From a checkpoint of a small mixture-of-experts model trained on Wikipedia.
Experts: 160 experts in each of 7 layers, 6 picks a token, a shared expert of 192 neurons.
Below are experts of layer 4 (counted from 0) of a mixture-of-experts language model. Rows are named router (the router's row for the expert) and show model dimensions 48-95. Each number is 128 + 24 x the weight over its row's rms, rounded and kept within 0 to 255. Numbers have three digits each.
After each expert's rows: "comes before" lists some tokens at least twice as common just after its tokens as in all text; "comes after" lists some tokens at least twice as common just before its tokens as in all text. This comes from a sample of Wikipedia text that the model never trained on. Tokens count by the router's weight.

# expert 104
router:162134143088120119149135080155126140104129132114081074089132141146163122133102122112084130144129112130133071141120148130134120132162160124121135
comes before: "|", "-", " by", "B", "American", "L"
comes after: "-", " |", "|", " =", " a", " \""

# expert 67
router:124133161123142092098092176177171121174114113117099120128178135117101156129110132116116144161128149128112109130134074107149102127143123132176097
comes before: " |", "–", "u", " /", " than", "In"
comes after: " |", " of", "|", ";", " (", " with"

# expert 73
router:153166096132126176134135132147145138161161125131111107134121145159148085157130124119096131167180100129124121111074138111112105138118069150119101
comes before: "=", "\n", " of", "s", "  ", " was"
comes after: "=", "  ", "\n\n", " =", " as", " \""

# expert 123
router:166126107101128174124145163154076106145141112122168131137151144108095131123144094100121114109145095147097121144116142132152123134128144115158161
comes before: "-", "The", "  ", " \"", "In", "On"
comes after: ".", "\n", "=", ")", "  ", "\""

# expert 97
router:123174132114143105131134158137120153134119147113122118120117125138097150138144115142111125153088109182171126131077141060072117100147114161117151
comes before: "|", "-", "{", "  ", "The", " ·"
comes after: " |", ".", ")", "_", "\"", "Scientific"

# expert 94
router:157135124127133139135131094116131163144130156124131121142120152097104106141148112122123187140132111150138135095136142150104113124121099143123131
comes before: "|", "-", "=", "N", "on", " his"
comes after: "\n", "|", "=", "-", "\n\n", "See"

# expert 56
router:111111133113103100147110138135127121108147152117140109177120164131111100103099132185116100137123103133106149142175170145143109137107065151140159
comes before: " |", ")", "°", ".", "–", ":"
comes after: " |", " (", "|", ".", ":", "′"

# expert 125
router:124119116123171116148139076141138132117109139175115096072135109138113122118142127148126151137121112165157158131165116115147125168112166104142112
comes before: "-", " to", "|", " in", " by", " as"
comes after: "-", " was", "|", " and", " he", " were"

# expert 108
router:108145114159189107133129149109142137157099132093138114118090096106172114148098162138095142147098126136128123134134122109136123124158132148129104
comes before: "|", "ed", " to", "ing", " by", " MPC"
comes after: " |", "\n", "|", " to", " km", " is"

# expert 65
router:107131120135080151096114104125109106120135155110126061144095134121142134131096135141101173147111152158133150115110102111099146107122154155109127
comes before: " |", "|", ":", "ed", " .", ";"
comes after: " |", "|", ":", ";", "  ", " 1"

# expert 79
router:115139166090137088150095139107150118138130113094120116091124134117128098141112114119126119139087142089134112138118117061128153126092118123121192
comes before: " the", " |", ")", "–", "0", "5"
comes after: " |", "|", " (", " /", " ·", "ed"

# expert 81
router:087103147151194139126124127181135118144096115095144120160127141150123115136172119133134166131122145089165106118098098127077111113114129153126171
comes before: "-", "|", "–", "n", " by", " +"
comes after: " |", "-", "\n", "|", " =", "See"

# expert 68
router:132118131115165127109123130144143122187115130120108142137123112090130109112185117140090120134112144137131152140110156100121117150097142163121116
comes before: " |", ")", ".", " been", ":", "″"
comes after: " |", " (", " the", ":", "′", " U"